Weights of a small mixture-of-experts language model, trained from scratch on English Wikipedia: 352 xIELU neurons an expert, a softmax router.
Below are experts of layer 6 (counted from 0) of a mixture-of-experts language model. Rows are named router (the router's row for the expert), up (a neuron's input weights, with its number) and show model dimensions 0-63. Each number is 128 + 24 x the weight over its row's rms, rounded and kept within 0 to 255. Numbers have three digits each.
After each expert's rows: "mostly gets" lists some tokens that are sent to it at least half of the time; "comes after" lists some tokens at least twice as common just before its tokens as in all text. This comes from a sample of Wikipedia text that the model never trained on. Tokens count by the router's weight.

# expert 4
router:117076165144087121149130120146100122079116154098160191105137109124145128121158094094113081114164115150166150139186121149089106156108152113130158130114168096137122111125089179137125107181154124
up0:179108099181138130147129121123116096109141105150154119090129136130140109128136171087137121136124162104106099119096138128114147124089118140106132141100117122134140115098103109143118119128148167
up1:137165074173161155123147152132136111106097053130101130118163113116149092156149134135106137070135130112116108070135129136093155136164114116082116148108126074111123097117133161125131161113167158
up2:150118141156120152103131130103117084122137133095098099124114126143119130102121138128176125080113150087090137190107094117162105135127106127104143130164155150103108090147151136112178143151133154
up3:111089136133141130138149160153133076113161114120090088136166129104141128115126147166113106108093134129153071148119156146109146097147065099111101099122177154135168106126092136124135162115080175
up4:160110186115158094126162156127129104101147151122185161094086118072104109102118157159188092111136119125113114132115137125139136080115126101129153126102127120125121115136112127167098124122113150
up5:147151133123112170116138069094140123114131142091143090104110118150122106142162129124126123110120117134147100120160114156131088152103143176097100153119112107169136171138146104091098110094164123
up6:154180152092097148127127110108124111093142131135124129103093114178115125122112109171123128162146135142100145126128102111106131128105128130157119139104132103110095149156155150168077134115105171
up7:124114132112125086153095157128138126153152121111180167105119128098171117139140145177137077100126133137152098116105146124136194107154134096110153122094150092135151097158141118144158133141104165
up8:136146130174123115114125121115109190165101132083121128097138073107181119103109090105117161171150131120154170128099142109170128107125112116116129160146159133141141094121158106158115103126136084
up9:120161132120154090144122148102107111115118110151119111143108130135114134127124119150152077147144112162135114158131069147109130141110161162084119081118083117179096162128148144136123144133074097
up10:161124150091107142193138148104146119108138096127166169099091144111103162092098139137168145152131159134139137135118080103129137140096146160141113122111136140199138119121113113092137151094134104
up11:144117119108104133150148119147127122116118166132105110139136162157085121156111132149106125208126112116143114134137170146089111179094124119110157112099065131125125134145088123169150151110083102
up12:128101113156124144089123140143121089124113072113116117114102107148103151146194133125126137126147132149148127136113111093138123115171097110119168112167118126128138146100134157167132176104119119
up13:120128153143136126096134150120131103144112134139142161146116166138144130122123127116192093120139109174069130157128129149112125166116158137139169088173118112164114150102091153189117165132123121
up14:093125124147088112109147174137103112115107103116137144170137140159105163137129090147158128121112113129118158153120161164135114118125135129165119123140140142119137117101115152165123151132126118
up15:116101128107120116147130114171135137131150136086106169086125120126104121140119120129140102095103112136139144117127139102115147115123168146139124163142117116143130082126140120149139140165152126
up16:144150112114109148146124120144153148160154184145134132143177145064118134144134137120103114074090070101083098148104097122119164149112154121129131127126149144154146122150142105182138084104139129
up17:144117091093159153147117147143142096111118108131174136108136148129103096131133108145097122109114140105096163153109127104154087144113132146159144153125117120110140113126098110138112143159124133
up18:144106121103146130134163129118117162106152067102162172103110139139159108097120138161136142153125114147130121101111154134167117133113151129118155143119145103128131124160135164085147119136142147
up19:126127151120146127118104152143128116114122144159139142106089158158153166121127136128105112125130146094148161181108122127135161138157139095123090110141163133122123116171099105174161072099153155
mostly gets: " p", " s", " g", " b", " v", " n"
comes after: " (", " \"", " the", " a", " and", "\n\n"

# expert 12
router:102083125108176108127133139132114162107113116119129151142150147133150118143105109116139133139115132155103185149165140105107095111116110128109124140134156140171175136125173087128102070112105146
up0:154115128108098144113160147110151138103122114113144148156112173147111118135122128107101149095111075140146121132091103128132113111116111089146112107171076093130129119099104110103149143122134130
up1:126100109126108120148127128170117124110117139128120141128103118133149124081141112127161092139117150105088112136134090111145143134140113144137159145100141134109114084123155087126091109140130153
up2:128123133150116093128173086134111110128122153139108140163150123131105119145108178156131095112068151091131166142129146116140138102158109186145141104111169175127150134137118158170096125150131136
up3:125076130163129123127128172159118123137132136148129116145144117094126075142146113090192080142137116145129151137143124121138142092104164075074104152121134151148160129100104126146161119127137145
up4:113141145113113150179185084140119137081111134130129116151108116119126085124081145096161104138136115097151117135122163102121121145132127137139117117043079118115168148135134146124165136101124121
up5:154139104125115147106143143101128121152141126105119117128147125116132116139167104136139163111148154130111126146132186114127157135073164154174124146112139126136152143086156162127122144140127146
up6:122110069130142179140142111122141118112132107163097144130145143127120129126115125134161122143142157114098165092114142128146189127055181144130141102158106108123100134131117128093136116092189141
up7:137148126162081179159120149089182136114136144092095139138118139131119086171113140113124096114149102105145117134116148136154118147087081114148168100084141135121110172127103141129121141113145124
up8:137133125128133144083102128124110128138093129127137129132159157107128162110138136162108130124138084136113109137086130067165132113121128126147108112147161148144111151078141146134106135124053139
up9:133131101180135158160129123109101168107189103103128128115164093121134120169142156124143133129131146131110127157138125137141129081131155116110095161100155121115119145123109153107117104159175123
up10:138089130139089119121139171109118101135109096148098123080119129106118132118130097153174167125135129124124135140117107121106109133074113115117151137137082092112128175137089115091142144143111115
up11:067141183146066106097121071160062178145167115124125108091128161109132113120134132128154132132125140133155139130135104098158120152138116136098147129132114119151146111108136123130099110137136133
up12:094139140123137130112152139123146141096181152115140142130157150175133094156132147130139137159180113138108152064157108126177182119134137143110094077133088114065109166115147133130122172133161127
up13:144104162117102151122131166115134150103127089130107128065139122137114121112143102144087124118156123131164137096160127126115151084097105159110150113101160117134088142131119140139135151126118110
up14:141122175110118184148085112113186138116105084161111103116087153097127106122120134115143117110121126105125140151126125172087118121095147138160085124087141127128108130133142133140098100111080123
up15:157133090123126129196167113143168118137120083140135125128101154135133096159140156119130147147114179157133112127160124118117147160131106098144112090129113145134129122162161130132117159128180139
up16:109160126149155154096128150149136110160121116141117134085142113133144097090136159125129151118149155178105111135062107119110099109097115095144143113156110156142113130135119130146102097144103147
up17:106129137109122128113087106160159079153163148079129123121154108131141122161112127114118143125110172149113119137118129159133129123164136102144114113092112108114123125111146109096137135163128076
up18:116128153163122125143100130152136147140138121097068074130135125149131098133151112117140108128153108110125141113145130107157116114141132134114109159097136143106138144123114136135142097115116142
up19:121106123086098128076126171144104117106126110148155156073124136138152101125097168129133114126150142123146120099170134134128075130174130125088122172103136097136157080103141140083103103134120158
mostly gets: " %", " Date", " Position", " Loss", " Result", " Goals"
comes after: " |", "|", ";", "\n\n", "  ", " Team"

# expert 9
router:105150162120112107091109149164158142103123094146157083151159149161129102142162093112114129147101087094085095152105094091105135151108100151105118137116131097124098091164148117094136146130167162
up0:174122143154164151121134125116132105123086130115142131127122141103128116104099160142122118148081150143119122115141098110162126137121150111142153145126141088113100098124111124096102095137202116
up1:143147127112126121177114137117108123179137111123086098139136128140127147128146147129158178119122131130079182119106174140127129103122097172167106115126137155123119150122076152133136119152129157
up2:135134124148169140107115123121171147107127081144107157082121103124083170151077114140165128165163110096103113168116118147121119138130090127137112127115141129131158134163139115122120121145138126
up3:150135122140158121154117129120142127155101132121174136152118106123151144122114119159096126147130130163109149134120146140139132148122159111116170118119128133104135158131159143144123188111104101
up4:127120188145174098140180086117154140148116103100160161109126102130157176128138106147093107120156082129160117140141134119124158124119111144082121112121141139156096124129103136136120153119120130
up5:119110131154115131130103197135119226139121085095137140099120130150113086128093152124136123156167121107149103157077127097103136101138144132148115111159139123121105101129133123122094189097126105
up6:136120154117144096100072124155168142128148132131102147116123108149167119171081077140140144090149123141159115093126129095100150130132079129123116128123113134178158099145142118122117165156106114
up7:050147163116111109123122146094153151140139145136114162145103092108146180149093107102116112167156103139121122128146140093094136130138142137157131139098115117136132123125177156113142131153100152
up8:139109113115121132170121130152161129101123134106133162103137129140105133098137071137131128107133114149120121113153148108139140097213194127100140113161132182174133132161134137111142095113120154
up9:172141137147130099132086129122066136176159142131129123113113129109164122190136105110168161185136158125122136104149115180123123129124141103087159157152142106114120129126150120105149147110124108
up10:170106153131107117155135138137132108148155106123118138133113143060173110157144133148127132170161124144118108142143099131138127135116133104076116156161128153161121100124117183120121084206129143
up11:120135122117111133109179181141145109103116136160098122120184163123147153140114127110154102158106121118142073143117133136147139118152144116104110104152134128132134122119116150136110159128124180
up12:131097076132115079138111139139138160141136139149117142102121131150084150137115140133151127173146114174126089126136145137145136104163112094147155108183127114134126125132133162078154147095161156
up13:123139106135161192140103126152095135161141120132107119063153107124114120074136140132153152122101149158121083112159139146155092133155121125146110103135174127135140129154121147131070128151100135
up14:112085122133078131131104130123127137144127120116186155137119153122123130151115148127088123153150154162142148128107123141140132135183141102092134177154166139131130144128095165133127137138087096
up15:131157113125166113109117118067123183111112103144171143133157132118127152133112120087146103167142165093140129122138138138181137124157120174171150144097087126137144122135113130127184104098111149
up16:079142126144156164103139113113141149090114119117182121174136135136155070113123129118118147109095115107091117092194142085133173100102166106134133133130129093131107124086125138102130127097138174
up17:134130120125131107089130153086141126125122115148148130116110116144122136117155136153115119097136148142135119152159143141147145097123114114133125140139116106107109128104148097080152130122051147
up18:126151159139120143087119208137123146153133128125149156156143113103138108134123108170154129123110116113157082158100109134106146121175151168137098135100116116157137079104140103146134105140121153
up19:086124124154126145138114090136141132141097118126147138076159125117187154144133137136096158126145127134142144167106158142118120116110119094138125127118140084115170129125131122107158142128145124
mostly gets: " Occupations", " 1990s", " 1970s", " 1986", " 1980s", " 1998"
comes after: "\n", " in", " of", "|", " In", "In"

# expert 17
router:130106153127132144167100141162114172143110122157099122124113144150110108157181120146097116144133149104117128095099147143153170114122153151126086165084092120099162135131118110131132124093124113
up0:163128128166111116103118107117105129117154122151134101119141110170101152133153125097136121127116132079117084101116112126123089150147101126117114147131148135172130104108168128118121147120117160
up1:101050115155134097106128098168131150097151131120121121121142125136095127136133141149166141107140136123114109076118174139127079111132159111158095108157130133162138128129123141147158158099116146
up2:103126156093158133158117107107065111069132142144118057110130114147104160156155153143125170136081153133132175125121120146128119111100107145141126118172104116087143167127126155110111111106189158
up3:171114140141123113143125078178111123114142165131118143124100121144106149150160140132125159135156130092159124185109153148128115117088162138165159157131126122138093153113126118156115093159076122
up4:114132095133165114138136086133143112147113167142103120140142123118137127152120167096153118116132111089172086117107133113108146086117148106191090081143131082117133094145140138129096133165129160
up5:122109144119078157130131122079118125129131126124112133128110152129166177109128112127118134146110141173137172139155133171120128149123102153190116148132126148101124152096108142106091119118127144
up6:147138134180190118148132157106100117141130146101105129132128146137172141136140088113102129144103094152133116124126148140086100079103140139107107138078129100129133105155160104117153146180128119
up7:124142152108152109110132123087148071075087132115082141169167113152146122156153151144114132114120128161174198141145150129139142159137134121086132138139129149081124119134127132142095119155075124
up8:135145104169107136108145133132120114136089138123118120138130147153164131119136115131117151124136142135154127143105141157147141135138130159166109155160142191149109116118126108141143147145121142
up9:137147114077147143156152172159159104149098136125155144133112104138081119142107125126149147104111160113122130134115141140135104108103130142145135130104152173153074119134116156101127140125089147
up10:081146098140134155120112125148139137142113094124089111133183127091097149124097151138129181077170116092132152122117109147110137144135166136082160125121112108110110125150115153141135149139165098
up11:155108070148111111189148142124153156125144143149089132102132150141111134147149079069099191143127171135088123158148124141136198113128146093106105105110142167137110149130125150124108147148091127
up12:150101152153127110087117136094121150093087112117094174118165139130125107141141154102083135157135124109159176130107083134137163126103141129097142110106141171132131107115147126182121136155101125
up13:095127149111124110124108136138141169148139166124140177084130126125144160157134110119140135100125103138125096126168179119114114075147093113081119150205126121118157129127156150093135150111121152
up14:115095141115131114140124156121117147167185109144131112175117132157113191147083114162108083141163126136095127114174111161124173115117115110167110145065094069186172150148128099119118144109086137
up15:174121132144129122147124112124112146122137121137113179119103111134147108144147092128139140148105162115147126157141134137164077171142102112128136149108120151119141089141111169132096101113098127
up16:159093156119128122150125134110100134144111139140140130183131132108168135095179117147109158132127138084138082119099127142147102125123144135150132141147163149109087140154126149153138072105085114
up17:159138144113140199174142143101155143075162165138093098119094162110163139163101125148091138131131132111134103167143111094077145111140125152145131105111133128094127137094116127101113137133092152
up18:184112134089143139088165143107127170139107166132174147089145089148148096116120143140131120123142109097139083141134117085149132107114100150122148160102154156098108131173117073092119141124194165
up19:134136129156113128137145151157137138121141150141086103067163160106077146108123121079133168136098142138153097127091126130155122117119120116147123139160136112121121128149114112120127162101094112
mostly gets: " government", " art", " Air", " public", " war", " National"
comes after: " the", " of", " a", " National", " The", " World"

# expert 15
router:105155162116112107096110157165156142104124094147156089146158143159132099144160093107113126147099090097092094156102095090107136151107102152108118140114133095129095092163146115093137149131167163
up0:165141134125111151127138163119154156162071114148160133102121204141096129164142105111158093130125124122087151146112137148190132153121129123132166127132076105118116142130092144086135138166128111
up1:157151106119123135131109144110148141150112141107111137140179168139110168135041136155121073139118125171095140131118149080149133114079113141103156105141097132097112099158125129120079116154141077
up2:091108151171137132151102138114153115121130083109155117128111125145106108119116126115117169100150141150131110137112105174081130162143132131142164155162138168100162152118086094184130174147076077
up3:139120112102139150112102103145121112161119154118127115123119108104129099143166151105092116112089116132109139157157142119125113149111086119145177155149157120148105129107121132147157071071138143
up4:147158106130120080136163110128095153116087130134137111147151125085111142187095176135077091150155152100159112102105129138097093178129133136150120146172149138135142118142121087111120146099133139
up5:084094179139164151130166123103179114099098147132110140130131109153123116154140119179160138132181114105104168128146138114144112114146145150154110095146157108142125124151136113138085163135148137
up6:149172100128115143122135103157155148151116120172115132172182129130150168127072108150095143148137137127130160105138160118151116158145148124137082114166136097151137105148137135131118106103123090
up7:088132145144096078189118131140147125140155115131134134100112139140166137176155136116109129101117127137148065144130129159121127141114137117117148133177147161132112116158119125117167144118145144
up8:121171175106123154122150134107138105145140145093129161181137085068106114122158134154116144118117125132140156149137156104101157141163128143153123108144080132079142135131123146163139137169125119
up9:121127123132120102147128129119173102127173159111131133126105134130129087121137124151139144113136124141115138110149124104138166160106099129091122132147136134126107100102122132119132142148095129
up10:156053089156132101088141127118090107177132100177122157147143154131127098130131116107125145141120100156125088159154191108104153137102182163079129133096145110173159195144172108103122143111128148
up11:123113140144185118155137108141123096146115130117127105170114132112157097118124112115193125094153153128146106119118116140205137160087137101062159144140167136125123141137122091124138108116142141
up12:106113120125102129091130114161119065139108107127140121151137114116116092123105073112162148123113147147108119157141077113122060150148130136126127131124177106138130109147164144123131158121139115
up13:136164154172118164157118129124123149140132075131111192165116094092141130147121166120142137113133093128154088097147123160156094104125117107130113122128136148129104119107160166135113138133122116
up14:160074169117147124136123133133116091141117124118140121142114156126126139123134166143089132120133100145129152119109117106135089134134144107109142138160134087176134108127110106133143152114121108
up15:109118099090147135124114135141127137125144111131138111101127114140067106092160100157135092150100128127103142145129098112081139100143156134117140120134143126121132099111152131123152136140151114
up16:183098099111133090118138107154125110101147140058118154115143118161102083093121114128099114128127136113142117133119157112157153114124123119144138143104106141143107100100158105205144116143107132
up17:107108128135154123122131119083093162122118138137090135116107143202122142147109104133093125090138062116136119142134142118155115148110115137127172080115110123152130131107136117130080151142111174
up18:063094119119163142115117109125128137090107121154104154076114118140102112133134117087141113179188100106101092138115116159113146130117128152107125154129135132099113152135122101109127117104131099
up19:154106092128133131128116157144151098133152128149123133179133129120098149104133074113137142100145191101127122125117149087151124155126120141095146140148195109158128110114125116121121131148107140
mostly gets: "Scientific", " scholar", " SWE", "2005", "Biography", " 1930"
comes after: "-", "|", "\n", "–", " 18", "%"

# expert 11
router:149127146121088122146123086099125107124150089146169124130121143116148102146122175133135155108102149172132119139143152147128145141147096139161121156122136112122104099145139076150164150156110097
up0:164131144124092129123156107118093111164123087128156122095126091113114176121168160144120118123110136160161121124120099161124088104077065133147122138173187129170104134119154150137143108132116106
up1:147095176102143103168140111140115130118139098102153126165090145121156110141132098150109123163143108147117134129139178133077154148148103133150113101100151091124165103101115123108130108152119124
up2:129156135141104133138143165141119111112134100149127085124122151172099121128047099115109112116109151148199104145140126136110117167108133127117124159115141107149124107131149124131133098165126131
up3:126151130070129111086129130127094119120139080117135098126113122129110168127131087106125136142116084100115127133130141130182103090120086088127152131139167111156113130126154140136164125132131144
up4:122118139118114123163154106124142115083135111135136169105145121176108056162156194130185141123118157153174162110113157144166138126115143157098081132141117152112118147084179149104093090078149176
up5:106111119153142124125174130138155174136125128162160126111175124137144151117155142089150146144141117123099080130116150133143145143135129124165158070132139136080097124141093118067101142118081124
up6:128126148127121122169130096170142117103152126148137144105103120154159117113115109115086076156130160091136097145135128150120124147138134109143119114111159139146196130085116129127106099127092112
up7:103118134155135125096111123108136109138144099111143096127118160091119177062128111097140144125122132117112167102100136088070119114173169137095118136112147082105173121139142155123165102129110137
up8:104137152088152121176118124139092086156161128095125144145118132127124146123131114193134107108096144125137126109117125125146172136121128175127129153104131090146139145088096153115135127139114168
up9:149119137155133118103107137171116137106111115152121128117099127109117142106098110146145160098130148104138167158143138142091091162131139103100107117111146146158150141081126111140199125133141126
up10:116133101129145123149135146162116154113153155103093115166125126085153155204142140093152124143099147095118155111138131128123129181120120093152140118059134115092210115112117128115113107105122139
up11:195100123101143093120174125142086153145167126118172111123153130155125163134128151107159131091111146110135144107141179147122148155132134097100099123166084154111058168131141115108123132106124114
up12:160130157115072097105149092142089116158117125148124104121122123129125162124127089149117119129155101141127106142099105085126095090180114098134139101106147159184146186117105149110142110157119148
up13:123107120121154172085163090128032131161099115130076119111135135118104157109088100102113142120098154133115171157120153114124120126123124136092153122093132110100095122124125099127142136129121113
up14:101156104131176092125082122114119136119089142084151125165140151132123140142135099144137121127134114145135105099153129127142137177136117099187122111105151092114102140106144112113139109100159088
up15:180119140166155142123150061156141128118143124148111123114150161093142128049154091167139080113103090132101172158131110143113119129134108114138154180132122139120132143138113138111104146174133153
up16:162178139124105165138120120131133120114103131174091144117166101138089136138155121140109136141114154115130107176114135128110154142139129125112129147080126162110142152127103115098094152122099154
up17:109142125157128113139151143182115160169100141117148128110147128147179152136141156120132127122159130155135065100123148153119117099168168114144137157117109157113119192115110128106116135136102123
up18:158145141079143080103187119116118151099125117124108119099093119113158155149122122116057131126139085145147122110124076175146110133140129160065107135129143126173107083117138161105125120123117115
up19:110136168101141119120099097171102143131118103110127096098139108147118164069168162165141140156136080093111150135126155098136131119126130144093149170165146096119159139130123148103125140151128129
mostly gets: " all", " some", " most", " more", " such", " many"
comes after: " the", " a", ",", " of", " and", " with"

# expert 19
router:093138133082122133156121152155150117111092118136167133152130078100125116088175131153121137155155122084105163135092105141135146111108168150107167158104073085089104139139120095124108132164158103
up0:123112134178174066095129147111107140113131129133087152101121100117164129134154109125154122129116143089153131132126152107143155176116160109150154088116161161135158125100098127119116128104126142
up1:128163160140141117131149115142104140101139119169086115095140098139109108147133121091118109130142166144119144085120124131120154133115136146141093143116122170117134106083097123137099123112174105
up2:146134142108109171122133104088101151144087101142144124128131132148118163138114073098142115110113139142120123076139129132133136122091119097097107149158150102167146118100076140101110112123169151
up3:113091134129136142121170120118123164182104142132123145119084135133121111083128133129143119116126155137150086140116164129129132134160151126111118145132131131134085127095118106147149118159117133
up4:113116117118146113123147128142117141152124142150142175133122128104153136106095156128162116091145109126129170130129153174093096125101136144150121151109165105136099163144106144124156188105098085
up5:126105148091125140110101134136090161172157113158101112173101145087078165113107118127146089118141077141126169125138142132144147079132128133135118131110136137131110123171133132109109096083106152
up6:104145088112140152130144131139108086108142126160095159156159141133133156149115181098138140121139099115155151136089190138140128117115128109112110134128163169152172152142098122147155152116144094
up7:111130142125119119136124135119121136137152125119110093130086106149100147089152114117117117093132092126161138156137113120128161119128153174125129119094126109158145108119171136123106137111137088
up8:088123171145127144132136176139123138122131098136082083107066123153138102170104146133092155154143140081119135121170113143128132117127105073102104116123161121107138103134106139124125096149118090
up9:114111149110119131123119141140123149137176110104159122124082137116129111097100111182130104111142112110182093138156115121123172156172145122142104118061118147099148121089151106127136130116158122
up10:180142122139137106159099124120114120143158114150163132134111134151128155110108077127142125139125131084121121120184101129108141090105145162144134116131136136161166160107161115113164097109112111
up11:144100123130153119127150125173104135105104126141139106144097155129133161119073118163127079159136161109134176177161122106114090123096083150094119143124107146100104140064120142120129101135111157
up12:119104107154109152076153104113141128107109135131168152135099133142155129158135127121103105134172115096138188135115135144111103128185128184104137089120135128143147138139134136078113156103125084
up13:178122089114075098155121125110140135111128098121154163093172150132143141143183122119126119121152134148122152130117146105112140128125140112102135145165128126131148144131156163100200089119117156
up14:091164123119077145101111140149160084105107122143148120114120140141130118129134166162122090104114122142142106117125041165130103110126189157126146135087128113135110208122127148129110116171170147
up15:130164128149155167105125152145125129117120150106154157139137126135139134106167155126132130116160134115128167157144122120110062095106136122116105108110109110089128120130157161117108115112117115
up16:160127105132116112117115122153106116146139149075161105116130126139115118079134145099110085116124090093124097118077111155133120141169127106129162083149111130141122110104157123118129101125112130
up17:141115143096117157082137108139117151086111145146143136117186124085113108094101166132128140138152135136163140136106122165159103115143135122131129127160094136162142109126121156105138160184115156
up18:109099134178097133123092107110145141178136098136132127133088169122077135107116150108129124127121150170118101155120157115110117100091137164181141139142188144133086139134147134164093143102133123
up19:088129134171091095141130152151114119103159064128140123119182141130097133122139133146110130115140089141119103148088148129143129092136121117116170108133134110110106132103108131133119115148049129
mostly gets: " 45", " 41", " 53", " 40", " 39", " Racing"
comes after: " |", "|", "–", " (", ";", ":"

# expert 16
router:098163165094172131114105084089154150141146150110150117178147089096104149134097150142112108131111112105124107104161109119136120117125115180171157163118150132108108139132115131133143113140147103
up0:172140133097096140136075140122092157141133134138125143132131149129091142109092136102122151096091135131152127130085123111121127152084171082138118154099129155125081115140129117111129151128124134
up1:131162128087149139085144131133087096160148141126145146103100172140103109081100124146106152144134114141148107130140159123117082113125119138116127153140181108124147124116102131123095144120146089
up2:153185130150109113150146123138144147152108163116117144120099095166144167169096114092126099092104175152166150099115170121089115131125174157142099141156120115078145152127133116140180135120162159
up3:144106166112169153163126100123143130118161115177102157114113140115139095141202125106154125125088129131149149101116115091102103073126077148121168106127110147147128109120153090119081174088123105
up4:115089129108119146148139156105145130116163157100163119080136126128110149109148107156121175133170085159102121159113153145141151171113132121150129129119138142137135125131139143172092118141106105
up5:105095137127142077149083155142105153111136111156120110132107098105143135160152102137137123143125142136121129078122141124096155113150143121099139090127102159118150177140120134147125121088131105
up6:138113136103138095112145127144118165106117107126129068097099117119130159121171169110082126125147126139079137166123140103115112150106124128149076117145173129132119148125151133182126125111113143
up7:135116136126091133141106119147145099161085142110128156127177112181141134116120148115177144136156133133129113112105167144117109136166152148117138103119146115136110132118140116119117098107124110
up8:136130126190125117167099125149127151152112109139138139116144125105120130134099137109095123146097120138131129100131112139136104144160128168084138112166108140135131094133186134057133107094106139
up9:148133143126123128104091124134153101145145129113128201111149147105127162091136124126110137138151131109145100097112112213119155157118099098159102092131136125144151077120121130151092086139161146
up10:095130127139142170141127116112141171149109146115130125080116115151143107123121116130136098130148129116111151173161115136115181157119185127117159145166143105134123151130103093111122126136121148
up11:108104136110112102081196121161112138124111114140154103117156154120121161085144139101127165126120147108156114124099150108138105081132134127151114117090154163140163121136108120079115090144147150
up12:121186119108089127101125121132155114112156167115145111124137141135149170189113110093102089132109161119129153146109172144104181108178141123139124129104127125156115108132148114073132145074174124
up13:118122095173149088172086110134105162136140120096166077105110102130098152120148171138105132133119117123141132128137157124093097126167120135121118107093100071130092139111120102158151115123132152
up14:202147114141113155151141123127121110137130119158133157174173130103109147128114137121104152148136149102153061170081146119127123140211139159123126168147093139147105132141117102118165144146124104
up15:144112104124089156120081151123133154148085121150070124107110133130133140129128081139124127154119097089134133127140129127123123164118170110144176121137108144158087151127108082142108120151160151
up16:105156154195107129176146103113114129115119115095136127134116171148137121136085149146113142126180126098136139130095148069146171127144117096118157116104088154125153148140148163147110130106136159
up17:167103119125097156147078140094159134115137107146165122133158138131099169150112116118158101127164138095122127129104139113074103150101151089147086103136132167124088106128119106088152135142102160
up18:084126144115128131149121155121156170141144117115136134124098082070134163073188129099161126109109160157137066136145135156101093119094103159116138169133116135158116127122131131141145112114125107
up19:106107100155149092105156136161183142116113139152125140125135116130124110155168092139125111142150153110103075098115135129130095122094137137145129104099132127116161175118157148119109156096098147
mostly gets: ".", " .", "?", "!", " Website", " :"
comes after: ".", "s", ")", " U", " 1", " 3"

# expert 13
router:105154158121105110088103154162157140105122096145157086155156140162126103144157095108113130153097084094089095155109088088107133157109105153110120136114130097124095097162150115095137146137166158
up0:168112140107143120144107116089115129134124050110156126133131128133099160150104124130150153151133135119118100137131120125110155173163127119126095135099062152152104146097137175092115116081156122
up1:102148179141114142143136084119116156134126152113151151101084137124116121113136106182152111129128126158121165145177149130173100165089108157150126150155151136108128120144157111118155139100113132
up2:159101136132119114125152099105131104164119085090121122132107120098142131112083102163131104130139169125110133106146125135125085111070099115164130122150122147131093108161119122105118092168111102
up3:111123125131127129102102134142120145136134119114131137086138147109133186139093148077158173155113123129100137183153080122147121111129145086073139062099131083121115118159094114180167169136183164
up4:129109123148117133117176128142124143149146111122122133149109083117126178144129144173100099128142108114153120095134155120133156118150167137118125166151152122117112157108094117148110105128124168
up5:115098152128141169103105113089137150095122106106097095120079144161149136147128154118130125131129096121174162131145109139149139155113120159170112127105165114164134124171101126118144190097136141
up6:115150098121089140125136150110112139153103095140139120078138142088147126097116111042109062110146141124116114133138115160153127136130117109102140151114121111142108122133099138114153141157129102
up7:131116102129090119164136156130166141153169130094141099168143133130179092166137103079142134138183153113140124116151156116128135111098102134090139089150151127109164134156122144154154175120122133
up8:137130121152123125142151142095141089143153169136132098091116130085133166053131135126170127150143099073139098149142094101116141098106108125147142149141108158122092064133164121144176173126104129
up9:148166129110157157123127111125123125115083131120112171115088141101096090110126104098144110113141143109104124120117124094120131160137108137132123097158108129079093130129134170160166137106067089
up10:130124156112120094136111115092117125148101132194135104121151182129098094150139111068097111068133162129152123125125143091150081152118118101122113091156117138121126148101112121125149118172126134
up11:140120191143172122146142092131140152090138126135156149141145125130095142104156190162108171109157132123150128142093124143159140112098136135162129152100129114112123135131120110141147124134079111
up12:131121143169177124102101172161145125122179145136154135148128151148136123164130145104114130136154136168170155145114130134158129152090095114146128161161099142148109150109122133102113114138117145
up13:118083095075083127164167127129086172158124122109145092167121143092138104086113138139105108111145099085109106145122134164125162118145144105156124124104100130129110145144146107121121124111070145
up14:119128140133107137129139183117144155185090070136152133116120133096133113122123138163141139132183105099153134114178087161123153154117148132100127142129152122127127117148131155123137100154105177
up15:119103117151104124158134110132141178169120128124088115129169147119100137174141102145119127108116124143087100123160118096104102133078111124098119109108171091124164124113160113142131131117137125
up16:117105110094138136133116150118137103095112136109149127098130142153125120127142106155140131090154116157124089109178122136164148137140112090118047106102140146120083116124118135138132150110136101
up17:127148155140104174152100144075123115131116153147159117118141118097142112163136144164137125159134176108143174142122148119147135110141127128113094117121124137180138122129165137095149111154158124
up18:143093124158124148141151144097104152112145115105149124143120164130153117120102096142146138133103115156160170160120153127125084115045091128074132100146108155138071137143138166094147103085126073
up19:081127128153099120115071107124137146097142155146076129146121147133081156126124076133131149103142115125140122150111143106153112175117142108154088112133133146143132122125095136115149119125131117
mostly gets: " ENG", " GBR", " London", " Singapore", " methods", " AUS"
comes after: " |", "|", " United", " when", " South", " New"